From a checkpoint of a small mixture-of-experts model trained on Wikipedia.
Size: width 512, vocabulary 32000.
Experts: 4 experts in each of 11 layers, a softmax router.
Training: a variant of SOAP for the experts, 538M tokens.
Below are experts of layer 5 (counted from 0) of a mixture-of-experts language model. Rows are named router (the router's row for the expert), down (a neuron's output weights, with its number) and show model dimensions 64-127. Each number is 128 + 32 x the weight over its row's rms, rounded and kept within 0 to 255.
Before each expert's rows: a language model's description of what the expert responds to. This comes from a sample of Wikipedia text that the model never trained on.

# expert 2
Description: First pieces of content words and numbers opening a phrase after the, a pipe or a colon, such as New, St, two, 10, Lab.
router [153 130  85 131 155 147 117 196 192 127 120  73 128 150 141 147 124 118  58  79 136 201 127 125 148 113 129  75 133 125 131 125 111 153 157 190  97 162  19 160  77 117 137  66  75  95 134 116 123 140 164 117 149 166 128 139 124 118  75 100 103 155  99 118]
down0 [148 131  86 113 108 139 177 129 115  98  71 139 186 166 124  95 129 100 156 140  89 151 195 146  83 136 174 125 120 105 141 110  15 119  64 100 150 114 176  51  90 115 119  90 161 171 159 146  97 124 152  90 121 153  85 107 170 164 150  84 146 101 208 162]
down1 [135 154 109  78 188  55 128  71 131 153 147 147 158  46 101 167 163 163 135  97 111 110 139  82  61 161 107 151 149 117  94  87  94  77 152  80 150 147 137 146 109 103 111 136  93 138 182 162 152  93 124 118 199 151 116 160  82 115 125 134 178 149 144  64]
down2 [132 137 138 126 118 154 118 181 139  83 126 158 211 113  86 147 101 169 130 121 136 124  68 118 110 176  97 107 104 150 160  49 111 155 199 101 165 156 157  91 141 113  98 163 168 143  67  52 177 131 157  98 181 101  81 144 120  82 134 147  99 142 132 123]
down3 [128 127 102 126 179 192 171 136 110 151 153 171  96 173  74 109 196 130 148 138 155 169 118 141 122 106 158 159 131  59  81 139 133 162 176 114 131 162  81 176 113 109 148 103 140  70 153 166 151 159 105 131 161  97 137 142 105 103 127 146 146 104 143 122]
down4 [ 97 137 139 123 172 142 133 138 142  99 112  80 137 149 117  63 107 120  93 167 145  90 136 175  77 115  87 127  41 157 167 119  45  90 122 115 135 128 113 130 164  76 154 177 139 144  92 122 163 105 154  75 138 130  89 148 109 144  82 125  90 111 182 105]
down5 [184 152 124 179 144 122 146 105 118 163 119 105 156 123 129 157 156 124  85 120 115  91 126 130  89 152 150 112 136 104 122  73 106 107 129 154 144 181 145 115  83 106 162 108 115 134 113 128 122 146 104 155 116 120 142 120 115 145 106 130  82 122  84 128]
down6 [162 143 161 123 119 139 127 115 155 148 123 174  90 147 154 193 169 129 147  99 109  60 160  67 103 124 131 113 103 104  93 112 126 108 152 139 112 152 155 146 121 193 128  97 152 111 153 161 104  73 169 159 120  43 139 121 150 164 167  64 125 106 177 127]
down7 [ 99  97 128 175 106 134  83 127 137 109 186  58 137  87 164 173 181 142 178 133  88 109 167 138 112 107 151 167 105 230 104  87 131  98 143  87 123 122  90 136 109 171 143  98 128 113 142 140  64 106 139  77 132  78 118 113 155 172  70  94 119 142 166 199]
down8 [162 147  89 117 144 159 125 112 136  90 116  70  68 159 129 120 142 106  99 109 145 104  58 137 175 113 107 135 151 135 163 108 131 102  73  90 100 140 179  84 157 121 136 137 159 163  78 139 163  92 200 150 113 100 134  83 131  72 141 118 117 175 165 137]
down9 [142  96 110 145 129 115 133 177 102 136 123 105 127  65 130 135 105 156 140  85 126 100 138 164  88  98 137 105  91 182 144 111  98 114 149  93  72  93 102 165 149 174 161  85 129  80 106 109  69 163 106  60 144 117 106 137 117 137 165 109 130 147 145  68]
down10 [ 89 141 160 136 178  97 143 152 191 152 144 108 134  76  60  93 148 177  73 150 157  64 192  90 121 116 109  90  83 137 164 100 113 107 168 104  78 121 136 129 142 109 157 153 148 147 124  79 167 106  91  95 134 109  99 163 106  70 121  60 175 148  84  72]
down11 [104 115 123  83 103 113 113 189 178 153 105 153 139 156  94 111 126 103 102 106 157 126 149 143 124 101 189 116 145 194 138 146 115  94 140  80 136 141 104  84  77 122 149 183 120 107  92 156 145 150 124 101 109  84 179  72 111 120 145 119 143 134 106 135]
down12 [192 120 118 108 102 109  49 142 168 119 151  71 104 145 187 158 113 119  84  80 128 199 138 112 189 123 187 117 160 169 100  83 148 193 130 174 119 137 160 102  79 135 156 121 134  98 167 149 128 184 108 122 115  86 122 123 145  96  82 141 103 128 103 140]
down13 [202 135  91 109 156 126 168 170 133 113 153  88 156 152 141 109  76 118 116  68 116 161 126  74 116 111 150 126 210 115 115 157  95 111 119 145 102 186  96 106 105 117 168  84 105 154 111  99 134 151 140 128 182 146 214 174 124 142  55  60 107 120 147 177]
down14 [133 128 129 173 139 161 135 133 143 111 112 130 118  98 109 134  82  89  79 137  73  83 134 186  87 143 158 176 148 178 187 202 116  50 100 155 147 174 168  98 139  64 138 142  86 194 138 163 104 117 131 132 123 137 182 143 135 182 137 110 109 146 100 122]
down15 [101  87 101  96 138 145 138  83 170 117 112 109  86 113 160 167 144  92 146  76 152 121 124 120 179 144 122  85 125 150 144 139 168  92 152 150 128 112 122 161 142 117 167 149  99  97 149 140 113  90  90 122 213 167 158 163 194 110  96 105 135 112 141  95]
down16 [139 148 130 161 172 132 153 109 190  97 114 157 165 143 146 172 127 137 109  91 141 151 147 169 123  89 112 135  79 104 167  75 182 137 138 116 160 183 181 148 180 160 112 165 197 103 174 114  20  97 165 151  93  89 140  90 153  60 186 133 115 127 134  86]
down17 [141 107  95 124 109 126  65 112 149  77 110 126  80 140 116 151 138 158 126 131 181 141 211 157  69 142 143 141 105 140 152 132 131 135 130 175 175 165 143 110 122 147 115 112 140 158 126 171  95 123 134 150 133  98 119 163 108 126 119 142 117 143 136 151]
down18 [136  97  70 146 127 128 160 105  97 137 134 154 126  84 139 116 126 148 106 116 109 158 164 118 157  76 167 100 142 116 108 126  83 127 116 146 160 142 133 135 150 112 115 163  94 139 121  92 169 124 128 110 115  99  88 110  82 145 132 106 129 144 132 149]
down19 [103  66 120 139 133 110  56 183 142 123 125 136 130 102 110  99 175 162 104 158  91 115 117  99 134 116  75 103  76  68 116 126 119  76 152 149 113 115 172  62  85  97 109  89  99 110 170 136 127  96 134  57 127  69 196 114 159 124 174  72 110 129 128  81]
down20 [100 154 127 102 124 162 129 115 131 171 117 141 125 121 161  88 151 158  96 119 101 143 147 103 152  95 125 166 104 115 158 113 144 131 136  89  62 121 132  69 146 142 111 144 189  84 154 142 122 151 226  89 124 130 138 131 123 119 119 115 136 123 110 156]
down21 [101 166 108 180  97 115 103  84 127  82 151 136 124 163 168 159  71 134 116 132 127  72 157 110 123 188 174 151 125  73 116  78 109 116 101  91 113 144  80 101 101 196 210 220 162 118 144  77 103 126  94  84 103  91  60 177 169 150  81  76 136 124  33  79]
down22 [ 98 135  71 171 106 120  87 154 158 181  96 121  59  59 115 133 131 124 144  94 167 143 195 122  97  86 145  96 112  99 165  86 120 155 113 153 151  82 157 156  72 140 137  98 143 155 176 128 134 170  96 100  47  85 192 148 167 126 137  93 136 117 147 113]
down23 [117 186 165 114  77 108 113 113 119 129 136 152 171 115 129  46 126  77  94 140 109 172 113 166 157 108 147 121 100  92 115  79 119 116  99  62 135 194 151 105 160  68 120  62 157 129 102  61 116 206 130 148 104 106 188 114 101 158 140 144 165 120 120 124]
down24 [116  62 157 127 142 194  78 144 102 105  85 142 124  85 101 106 156 144 167  87 105 135 116 163 117 168 164 121 111 152  64 176  75 111 128 150 174 152  39 154 111  98 103 155  79 148 190 138 140 131  50  97 167 127 175 127 111  73 118 133 116  92 118  99]
down25 [116 212 160 141  86  98 211  78 142 119 167 143 128 109 202 145  79  93 161 148 180 125 180  53 141 120 141 129 138 127 125 118 117  57 146 130 149 128 141 129  96  95  62 133 113 123 146 186 122 107 152 118 118 111 123 209 155 122 110 165 114  74 104 160]
down26 [193 160  91 123 125 127 102  83 173 125  64  88 133  96 167 143 152  99  98 113 100 185 122  84 113  70 144  84 131 151 166 143  92 107 130 171 149 123 123  57  94 144 166 123 104  92 126 128 111 128 100  83 137 161 100 120 172 126 119 158 151 100 168  90]
down27 [152 121 113 155  93 153 141 153 119 117 110 125  80  91 107  95 167 154 173 146 115  98 100 183 113 146 159 163 161 114 111 111 190  84 149  77 125 127 128 121 148 119 200 173 165  96 153 195  93  90 126 176 131 204  63 115  93 123 155  76 114 149 157 141]
down28 [114 115 132 108 136 112  75 138  84 122 131 134 105 109  93 117 171 177 118 125 113 104  92 133 107 167 158 138 153 159 107 128 155 173  84 158 131 148  74 160 144 134 126 134  92 143 132 127 148 117 157 172 106 133 114 138 113  93 136  77 169 107 163 125]
down29 [137 133 122 135 121 142 140 193 134 106 144 115 125 158 118  61 148 109 112 123 121 101  67  85 104 177 128 179 108 106  95 147 146 194 111 137 153 115 109 141 109 146 158 134 113  80  54 178  68 142 106  76 137 110 114 147 100 116 105 137  88 147  86 100]
down30 [134 125 166 154 169 145  99 169 201 146 142 127 124 126 139 127 171 135  94  51 129  79 122 111  95 184 116  86  84 117 147  60 198 137 136 181 112  88 134 166 128 112 168 197 156 100 134 113 100 173  85 120 158 130 142 142 162 154  86 136 171 111 124  80]
down31 [162  92 163  78 139 130 139 130 108 114  75  63 147 126 123 168 155 147 141 115 125 105 132 130 124 103 115 141  84 166  93 154 136 141 131 131 176 119  90 135 126 172 128  86 110 130 121  89 174 131 140 107 111 165 114  83 128 142 109 154 149  94 147 101]
down32 [120 116 128  71 103 174 107 157 106 112 110 137  78 117  93 127 114 175 132 182  92 174 120 109 167 160 164 205 174  86 142 112 159  91  83 124 197 110 151 170  80 153 146 148 192 146 134  79 156  88 200 139 145 182 156 158 153 128 117 124 110 162 144 160]
down33 [133 122 119 146 170 119 152 150  96  96 112 116 139 107 132 137 154 151 146  86 158 104 112 119 125  98 175 101  48  96 148 161 184 117 120 101 100 152 192 100 107 113  88 151 116 151 112 121 125 124  96 149 162 159  77 125  61 139 100  97 106 155 132  86]
down34 [ 84 107 127 160 209 153 135 134  72 140 141 125 111 123 132 131  98 130  94 134 119 103 114 144 124 121 168  97 182 160 162 144 160 156 143  86 106 123 107 185 122  87 111  88 146 130 127 141 167 120 103 127 128  82 129  96 136 175 102 190 142  92  58  98]
down35 [152 117  90 126 143 104 101 186 126 125 133 164 113 138 126  73 138  90 131 132 113 144 112  86 162 154 118 118 137 105 152  98 113 127  80 106 123 158 129  89 145 127 124 116  97 128 105  97 130  66 197 221  92 107 103 114 125 119 160 154 149 140 170 181]
down36 [145  84 133 130 150 169  69 153 115 114 141 143  83 123  90 114 153 164 139 159 119 178 137 107 125 140 128 166 114 165 110 106 132 102 110 123 113 164 151 145  73 122 161 127 172 143 138 138 106 124  76 119 116 168 162 148 167 121  83 117  85 166 132 119]
down37 [141 177 144 136 110  96  82 128  85 121 107 101 103 123 132 113 144 101  30 141 129 112 137 121 123 144 113  99 140 120 151 117  70 172  94  72 102 180  91 162  91 202 139 152 111 104 169 101 136 146 126 120 150 171  92  92 173  95 143 146 184 133 141 121]
down38 [110 142 164  99 100  34  67 168 137  97 165 148 115 137 171 188  83 133 147 144 128 103 143  82 123  98 188 177 156 105 104 120  87 138 119 184  93 145 108 180  81  72 167 163  64 137  71 152 109 138 132  53 135 151  84 148 148  98 135 135 106 149  84  94]
down39 [113 136 135 153 128 132  94 117 179 112 177 111 134 189 114 146  90 173 157 147 156  97 108 120 103 101 188 210 151 128  58 135 107 101 101 117 137  97  86 123 135 139 152 144  54 122 143  92 116 131 173 116 142 135 141  96  88 148 145  92 134 112  92 109]
down40 [119 142  88 106 113 155  84 119 109 149 113 129  87 134 125  68 125 116 151  67 147  89 131 129 130 150 106 118 133  99 162 154 197 124  82 161 145 176 118 115 151 195 165 155 132 144 122 146 109 123 179 130 171  67 140 124 171 148 147 195  28 117 145 108]
down41 [ 72 134 158 122 156 110 131 120 169  80 127 122 108 113 125 161 155 122 141 123  86 122 106  95 115 127 146 123 165 103 114 101 121 121 146  53  90 123 159 151 180 115 133 156 164 182 131 185 128 133  83 166 115 104 211 100 124  98  82 112 121 119 141 100]
down42 [163 129 138 101 103 123  85 166 116  83  84  96 128  48 138  87 175 103 133  96 175 216  96 119  80  98  53 111 133 132 161 156 124 156 116 189 144 120  93 115 126 124 144 110 153 155  84 112 135 152 143 109 176 104 118 131  87 131 144 115 134 181 151 135]
down43 [ 97 160 152 128 125 123 149  84 104 129  83 153 134 148 114  94 113 163  89 172 143 123 143  78  99 126 135 132 148 127 102 100 144 118 111 118 172 160 103 113  97 167 111 143 103 106  64 131 116 147 146 169 118 140 165  78 214 104  77 164 143 198 140 135]
down44 [127 110 124 110 103 124 129 126  93  95 140 118 119 166  60 112  58 125 188 130 132 144 123 107 132 100  89 135 118  94 140 143 124 166 112 131  86  92 106 115 126 103 130 155 132  69  79 134 105 138  90  83 112 180 117 125 125 134 122 141  99  90 146 136]
down45 [128 138 197 175 145 114 126 147 114  97 136  74 112  96 136 169 159 124  54 155 189 154 122 139 163 127 128 151 146  98 131 108 134  97  80 141  77 106 101 151 123 136 149 121 149 128  80 106  61 153 123 134 127  74 107 129 124 125 135 121 166 106 150  89]
down46 [127  73 136 125  69  60 136 131 129 132 157 122 126 140 131 126 112 127 129 116 123 124 142 147  81 152 107 159 177 136 125 105  98 124 112 119 150 111 114 126 110 151  91 188 133 135 131 140 102 100 100 158  93 114  56 121 139 137  67 144 127 151 145 152]
down47 [133  85 171 134 155 114 127  97 153  53 144 140  95 113 136 223 129 143 156 165 112 132 128  96 116 129 103 119  96 156 179 153 162 107 128 133 136 182  94 106 176 124 107 163  36  96 150 109  72 129 176 109 148 101 137 147 125  72  80  78 138 125 184 126]
down48 [179 104 138 149 142  92 126 126 166 116 105 134 103 112 135 153 128 178 154 160 162 132 171 228 107  68 128 146 114 105  65 123  91 116 165 144  45 122  94 167 147 101  66 111 112 121 153  86 116 106 136 149 119  94 118 193  97 161 112 142  92  99 160 134]
down49 [ 90  93 114 148 165 131 134  74 147 139 121 134 173 177 148 152 128 132 128 122 134 168 114 118 150 126 156 120 124 134 105 114 112 146 150  99 149 163  77  79 134 166 147 115 165 124 101 116 111 145 122 132 132 125 118 124 129 125 102 133 104 146 140 130]
down50 [ 88 122 163  94 151  57 112 195  90 130 133 149 129 118 180  74  91  69 110 158 103 100 166  82 114  88 113 189 112 115 146 148 114  97 141  99 120 151  89 157 147 170  91  57 121 169 114  96 144 126 167 116 135 107 101 184 155  75  97  50 219 210 121 148]
down51 [ 81 121 126 112 181  78 155 156 141  93 137 225 172 132  83 112 129  83 203  89 100  62 150 123  45 126 107  93 144 114 143 143 150 120  99 121 104 147 133 112  98  92 134 144 106 167 131 114 145 128 114 122 128 149 167 154 164  93 155 181 144 116 133 151]
down52 [145 127 148 117 116 196  84 120 115 134 152 154 143 108 127 138  94 178 145 127 106 149 120  87 157 156 158 185 165 154 169 116 101  97 150 221  78 126 161 153 196 144 108 126 122 118 173 108 106 132 163 147 108 151 162  91  98 148 161 101 131 124 117 156]
down53 [146 124  88 224  80  82 121 156  83 124 143 105 168 100 131 114 128 114 129 167 125 169 126 107 108 136 118 129 115  58 121 130 147 141 159 123 113 138 126 153 142 163 164 175 181  98 158 141 152 154  90 105 148 123 134 142 137 127 124 108 115 126 161 184]
down54 [112 116 116 128 102  94 110 110 150 106 117 169 123 127 111 106  90 166 110 103 129 133  62  74  96  99 103 114 154 138 133 173 183 134  75  93 188 124  80 135 158 124 137 117  72 164 182 154 112 154 123  58 118 116 207 110 137 117 115 114 132  72 115 114]
down55 [169 145 144 171 170 135 187  99  99 197 183 193 103 124 158  68  96 181 121 114 139  53 137 171  88 136 185 145 135 146 132 132 148 164 141 103 110 168 172 144 148 128 184  88  93 161 174 108 119  92  69 117 159  76  79  50 102 104 115 140 113 145 143 144]
down56 [122 136  79 130 119 113 116 113 112 131 201 118 113  97 118 131  99 123  37  94 165 173 139 122 169  62 164  98 132  90 112  78  91 139 116 136 223 152  81 110 174 112 121 117 152  79  87 110 162 141 147 175 141 157 128 139 110  77 136 157 104 129 119  88]
down57 [ 93 140 189  90 116 113 138  87 187 154  94 164 105 120 123  70 101 161 123  60 158 114 131 146 107 135 142 115 126 157 140 211 130 109 134 110 122  88 143 127 107 173 121  74  83 171 165 160 128 128 136  73  66  94 165 113 122 111 109  85 169 151 170 129]
down58 [106  98  48 162 110 182  96 133 151 150 140 123 138 170  95 100 162 166 145 193 161 121 137 123 100 112 103 150 147  80 123 120  99  99 110  77  84 156  73  93 163 127 126 110 110 129 140 161  98 130 202 126  82 139 102 160  92 132 153 128  77 135 194 121]
down59 [145  61 162 150 135 114 133 131 198 154 135 132 110  94 108  86  82  83 115 136  93 119 151 125 146  92 141 142 109 136 137  93 102 133 155 181  99 136 123 104 132 146  76 153 163  97 135  94 124 198 122 120 110 175 114 112 172  72 208  90 100  72 117 100]
down60 [132 143  85 182 127 136 126  87 141 131 110 121  92 131 126 115 117 125 134 177 126 131 146 154 169 113 105 104 132 155 128 207 150 114 139 157  95 129 164 153 142 135 146  86  89  61 206 141 146 132 123 108 119  70 119 164 247  99  95  97 198 106 167 111]
down61 [151 104 124 137 106 140 125 133 135 125  84 160 174 172 122  99 107 158 139 122 121 174 161 128  96 190 153 137 146  90 138  90 155 185 144 128 171 100 149 135  86 195 143 108 132 173 111  91 165 155 112 135 122 157  98 102 107  73  84 167 202 133  85  85]
down62 [133 137 128  94 144 109 146 134 144  70 122 111 185 169 121  82 122 189 108  51  80 124 127 119 113 132 162 105 142  94 108  79 143 149 119 107 171 214 109 148 107 135  83 102 156  97 146 123 118 123 157 145 127 163 195 134 179 162 131  83 153 144 162 122]
down63 [105 149 148  60 116 136  96 152 165 138 130 139  95  84 105 168 132  90 119 138 139  71 139 174 122 139 101 139 164 117 126 122  66  88 129 158 156 114 147 105 153 137 108 110 152  94 137  92  94 133 123 117 118 109 106 129 105 101 186  88 130 115 133 124]
down64 [146  92 119 104 126 107 134 126 151  90 125 163  66 131 176 124 205 141 164 149 126 129 135 151 182 134 133  96  77 143  92 112 135 116  80 105 141 130 107 137  84 173 158 147 144 117  73 191 115 118 136 131 105 116 123 102  93 149 139 191 172  88 152 200]
down65 [ 80 128 139 127 154 147 115 110  85 127 106 137 138 150 128 139 119 157 168  72 117  79 119 135 130 101 134 146 158 118 153  37 212 131 118 168 118 118 119  92 105 142 105  95 134 130 150 152 113 146 106 169 176  83 117 109  67 120  65 152 127 137 109  96]
down66 [179 117 105  88 147 147 111 120 105 124 164 162 168 115 125 171 122 154 102 117 130  92 110 124 131 122  86  86 111 163  69 129 111  57 143 195 111 161 130 143 161 156 161 105  82 192 166 125 143 112 135 150 119 139 137  85  99 169 210 134 123  75 147 142]
down67 [166 114 121 118 118 153 162 139 179 174  72 200  76 127 137  90 172  81 151 110 202  97  71  74 157 171  78 148 157  91 154 113 193 150 188  71 137 139 114 129 133 160 123 113 134 102 119 177 147  98 164 159 121 104 129 109 149 130 153 133 154 130 141 129]
down68 [105 122 136 205 177 135  81  80 130 164 104 140 126 115 221  70  83 141 128  51  97 118  81 140 126 188 124 152 188 112 219 114 137 132 139 164 112 111  99 161 145  72 125 132 114 139 139 165  76 133 168 133  81 133 210 105 168  87 110 150  98 194 141 123]
down69 [ 56 131  55 142 170 125 130  74 194 175  99 123  91 153  85 141 131 110 125 129 146 105  89 107 147  72 143 140 125 108 129 128 146  87 171 125 145  74 180 107 115 112 126  89 132 139 126 118 144 157 158 207 113  72 118 165 110 164 171 108  93 180 127 106]
down70 [124  87  73 159 171 104 180 137 105  93 147 134 142  91 119 116 128 147 143  89 155 155 105 143  86  94 143 152 149  75 167  88 136 157 102 154 145 124 194 139  59 156 155 200 143  92 180  94 133 165  54 161 124 124 165 117 151  81 143 109 123  86 168 155]
down71 [ 65  67 134 158 130  83 202 161  82 133 151 100 141 118  87  93  89 161  84 107 156 167 150  97  95 169 169 175 137 154 169 134 102 174  78 117 105 101 149 227 106 143 112 193 166 141 117 165  93 115 103  84 137 101  69 140 124 174 144 158 127  85 106 143]
down72 [166 165  97 163  58 157 137 156 173 139 101  77 133 133 141 111 109 130 140 134  79 159 141 128  81 113  85 139 136 117 139 127  96 122 112  94 107 120 131 147 206 153 139 146 138 113 176 106 129 134 161 159 116 122 220 124 175 125 178 158 125 136 123 158]
down73 [147 120 113  96 151  52 113 112 141 119 115 209  89 119 126 108 124 183  66 121 155 123 136  68 116  89 117 141 157 138 124 102 125 134  90 114  93 110 108 104 189 121 110  79 155 105 114 168 141  96  85 176  95 118 157 114 184 139 156 104 130 119 166 113]
down74 [157 109 139 100 113 120 142 169  69 105 142 150 113  97 126 151 178 146 150 147 163 184 126 121 133 163 111 118 105 111 149 153  94 148 134 117 164 126 137 151 134  93 116 204  63 117 145 135 101 146 140 129 101  88  77  27 100 106  76 133 151 130  82 129]
down75 [207 120 122 123 102 128 155 155 136  75  81  62 113  74 143 119 157  92 114 123 119 132 112 118 112 161  99  73 136 112 182  66 126 109 104 152 124 124 119 107 106 121 102 185  93 129 169 170 143 142 143 112 143 160  98 146 119  76 113 158  74 135 112  90]
down76 [113  97 168 171 163 145 136 148 145 164 141 135 187 201 145 108 170 161  89 104 117 173 117 124 169 160  89 138 118 195  97 129 105  53 128 128  75 167 141  58 112 115 161 151 101  78 143 121 106 130 126 172 167 112 149  83 105 134  83  62 126 111  94 142]
down77 [130 135 119  97 153  98 129  77 116 133  85 154 137 128 120 183 154 159 117 142 162 125 131  91 127  94 148 106 130 111  61 128 118 143 143 101 154 151 145 130  81  85 104 102  89 151 100  78 131 127 150  92 176 147 130 173 112 125  85 116  95  75 121  73]
down78 [105 176 194 162 103 155 154  93  80 120  71  90 137 151 137 212 111 114 109 125 127 138 166 170 150 117 175 148 106 144 111 141 152 128 129 199 113 149 153  91 138 133 146 107 127 141 115 113 139 146 153 211 127 125 106 179 145  88 152 104 145  97 198 167]
down79 [100 127 136 130 113 111 127 107 113  87 184 130 131 110 100 166 139 163 120 110 155 134  98 182 171 196 156  93 165  85 138 129 149 123 110 188 155 172 119 141 149 114 178 151 154 115 152 105  68 132 158 118 136  87 143 109 149 168 108 178 164 102 108 139]
down80 [ 68 173 140  80 131 137 155 149 146 108 139 163 156 158 119 150  66 134 176 171  94  69 190 105  52 134 141 197 157 108 123 102 142  97  96 100 133 152 139 106  76 148 161 172  99 123 167 130 128 170 120  92  72 125 113 153 125 163 113 132 102 153 120 117]
down81 [121 113 147 121  56 125  82 170 127  83 124 137 187 135  82 167 171 135 103 139 194 141 150 122 163 137 160 179 161  98  74 199 156 167 137 131 118  81 111  72  81  46 154  85  79 169 103 172 154 165 117 164 105 163 141 154 205 127 155 138 168 157 137 113]
down82 [115 173 122 204 156 158 134 113  99 165  82  94 114 165 131 160 125 116 106 148  89 226 188 136  91 126 106 128 180 158 133 122 126 112  90 133 116  84 141 155  49 208 103 159 143 106 119 136 123 149 149 113  77 157 147 122 113 131 128 140 111  69 137 129]
down83 [168  84 130  81 150 130  66 150 132 103 135 169 108 112  44 145  65 150  93 107 173 135 106 121  84 156 117 135 129 119 113  96 111 103  73 130 121 159  81 114  77 133  77 100 136 204  93 139 142 151 135 138 127 122 124 107 153 102 166 109 154  90 142  87]
down84 [110 124 100 144 111 196 142 128 104 126 166 141 154 108  80 145 120 116 132 123 130 112 154 151 131 109 117 112 146 110 116  61 171 146 101 115 134 119 117 147  89 148 136 150 129 109  56  95 122 111 154 113 176 134  97 136 145 160 115 146  97 115 120 170]
down85 [102  74 108 130 128 173  85 189 193 106 136 110 102 102 120  58  68 150 135 108 103 166 166 158  94 164 137 124  85 122 161  84 158 123 165 180 142 140 109 122  89 101 166  81 146 145 140  92 122 140 137  81 123 141 134  76 135  75 111 159  92 126 151 102]
down86 [112 167 102 126  60 127 145 131 141  89  72 122 186 108 128 174 170 131 137 103  80 139 141 109 173  69 117 177 114 144 117  97 176 108 124 148 126 127 142 108 164 141 136 151  92 208  95  69 170 126 194 167  56 139  98 122 115 114  83  95 178 125 134 141]
down87 [ 97 172 119  89 114 156 139 142 148 170 173  91  67 136  95 152 132 127  72 141 106 122 105 127 114 132  72  69  51 109  95 151 134 110 139 129 128 134 126 157  39 132 120 103 123 121  78 146  99 131 167 148 138 140 114 140 160 121 108 139 171 124 163 132]
down88 [119 206  96 125 127 127 101 140 109 187 132 176 128 144 148 117 135 105 155 159 119 153 150 159 172  68 107 124 109 150 112 126 111 110  83 126 115 112 106 113 141 142 168 116 200  94 105 174 166  57 116 115 119 148 125 115 116 125 101 181 157  96 135 138]
down89 [174 140 136 131 172  98 109 162 158 161 108  93  98 110 143 149 111 138 149 133 117 101 121 134 128 111 131 154 101 110 165  79  95 119 125 109 152 157 121 146  87 102 113  48  91 140 176 106 124 123  67 131 159 135 108  89 106 113 124 144  90 121 111 157]
down90 [117 125 128 102  41 140 130  71 103 137 138  86 102 167 115 110 115  92 133 157 144 161  84 172  64 105 114  81 136 133 127  94 114 204 167 159 102 105 114 142 113 140 147 134 101 108 146  44 185 162 117 123 139  78 113 144 147 128 146 135  88 125 130  68]
down91 [132 119 122  86 130 123 102 122 141 118  83  98  89 144 147 119  71 130 116 119 136 108 148 129 124 125 174 149 112 110 119 156 106 132 153 129  68 131 123 133 139 124 149 162 141 108 131  86 181 160 142 170 184 137 160  77 155  69 165 113 112 111  53  77]
down92 [110 126 118  93 138 160  97  66 121 180 168 171 154  86  94 142 166 111 141 103 198 117 106 144 136  91 134  79 160 183 112 137 124  73  79 192 171 152 103 139 149 143  87 121 150 146 113 129 108 159  91 117  59 107 130 113 153 111 112  78 160 121 140 159]
down93 [120  93 178  73  68 122 144  91 198 108  96 140 170 146 150 135 146 150 127 137  72 191 104 157 133 123 132 152 105 155 120 118 114 126 162 128 111 122 134 110 118 119 115 165  85 148 130 169 130 161 155 164  75 138 122  74  92 145 173  84 193 103 108 129]
down94 [107  69 150 133 129 111 112  96 132 124  89 129 212 154 121 177  83 125 124 172  84 106 121  64 164  95 153 188 103 112 136 144 135 152 132 113 158 104  97 102 138 114  88 145 129 123 105 152 128 136 152 178 166 140 155 135  73 151 153 117 124  75  77  94]
down95 [143 148 143 136  84 136 111 121  76 169 133 177 151 133  98  45 178 117 114 118 117 130 132 117 168 158 121  66 116  80 119 121  87 134 116 157 187 141 134 126 168 182 183 121 120  93 183  93 164 149  98 160 121 136 120 135 117  64  81  82 107 102 140 140]
down96 [135 187  91 173 102 128 155 114 124 125  82 123 120 113 104 201  56 203  71 103 141 132 155  89 173 183  96  72 109 136 130 108 161  93 152 127 123 145 135 123 120  99 133 128 124 133 117  71 123 113 109 114  91 118 160 120 170 138 111 149 119 152 153 175]
down97 [163 140 127 198 153  99 135  72 132 168 121 114 140  90 125 120 103 144  41 111 171 114 117  98 109 135 119 113 111 116 147 181 100  53 138  89 133 173  95 129 183 152 101 167 116 183 111 176 153  81 133 116 119 183 136 113  84 117 183 100  93 139  99 186]
down98 [119  75 112 182 170 134 162 152 114 137 118 115 177 152  72 131 127  51 160 154 102 113 143 116 127 130 143 163 142 154 133 119 181 142  78 105 186 106 114 156 151 137 115 124  85 108  78 143 143 126 110 127 152 101 110 111 181 141 153  84  97 177  71 152]
down99 [121 184  82  83 185 102 127 110 148 114 197 189 133 148 146 207 123 147 180 119 185 102 192 132 115 117 110 120 200  85 120  95 195 115 159 109 113 129  83 104 122 174 109 133 185 118 124 166 142 168 157 162 167 191 137 131 156 145 169 140 123 136 152 128]
down100 [177 143 109 160 119  92  65 111  77  73 148  98 164 132 140 119 187 162 119 144  69 148 118 112 181 134 161 162 108 154 177  92 147 140 133 144  89 105 149 125 133 104 170 151 136 113 130 143 134 125 139  94 149 101 158 147 146 109 111  78 192 198 128 152]
down101 [176 143 123 110  82  55 146 115 151  77 145 142 153 151 110 105 114  95 126  92 145  88 123 152  73 126 100 125 123 136 170 174 163 137 157 129 115 124 107 120  91 100 123 138 149 166 196 134 138 129  98 105 159 101 153 108 196 168 127 115 109 112 126 158]
down102 [153 163 151 141 184  69 126 173 156 176 134 114  93 100 119 167 122 196 134  49 118 128  77 129 183 108 134 162 143  95  92  79 136 160 158 107 143 164 134 111 142 155 102 127  87 147 145  96 118 134 153 130  84 143 170  83  74  95 123 163 132 146 144 155]
down103 [113 147  99 146 149 152 123 145  99 142 151  97  80 142 149 144 148 128 172 125  78 201 146 105 101 173 100  89  83 175 125 127  97 162 195 165 142  95 148 138  94 104 158 111 115 107 103 135  78  66  66 177 113  86 144 133 116 119  90 183 162 189  80 144]
down104 [123 124 178 131 150 138 146 123 150  89 136 103 149 170  93 128 106 116  82 151 141 174  86  78 145 162 153  69 115 132 162 131 113 155 125 100  99 158 205 145 110 134 104 135  69  83 151 141 161 135 186 100 197 154 185  99 112 190 148 169 129  73 130 160]
down105 [108  73  91 104 173 147 115  91 169 140 120 106  99 129 157 143 148 112 115  91 122 123 177 112 113 128 113 189 109 165  79 183 118 108 116 112 146 165 105 144  98 177 105 107 119  84 142 158 178 142 160 152  94 141  99 168 124 100 174 101 106  52 171 107]
down106 [ 85 137 113 119 119 105 157 145  96 118 160 138  92  58 189 123  62 127 107  71 111 145 104  53 119 102 134 125 140 120 111 133 122 114 129 144 117 116 164 119 190  71 156  80 153 142 108 126 117 120 125 100 115 108 138 141  83  84 131 180  87 129 139 116]
down107 [118 119 163 158 112 190 148 116 176 136 113 117 183 106 148  84 134 116 147 152  97 130  92 146 159 141 139 145 161  88 123 143 134  53 153 151 183 114 194 146 105 111 137 143 164 114 123 166 163 182 124 138 115 135 100 123 124 174 121 162 161 119  96 134]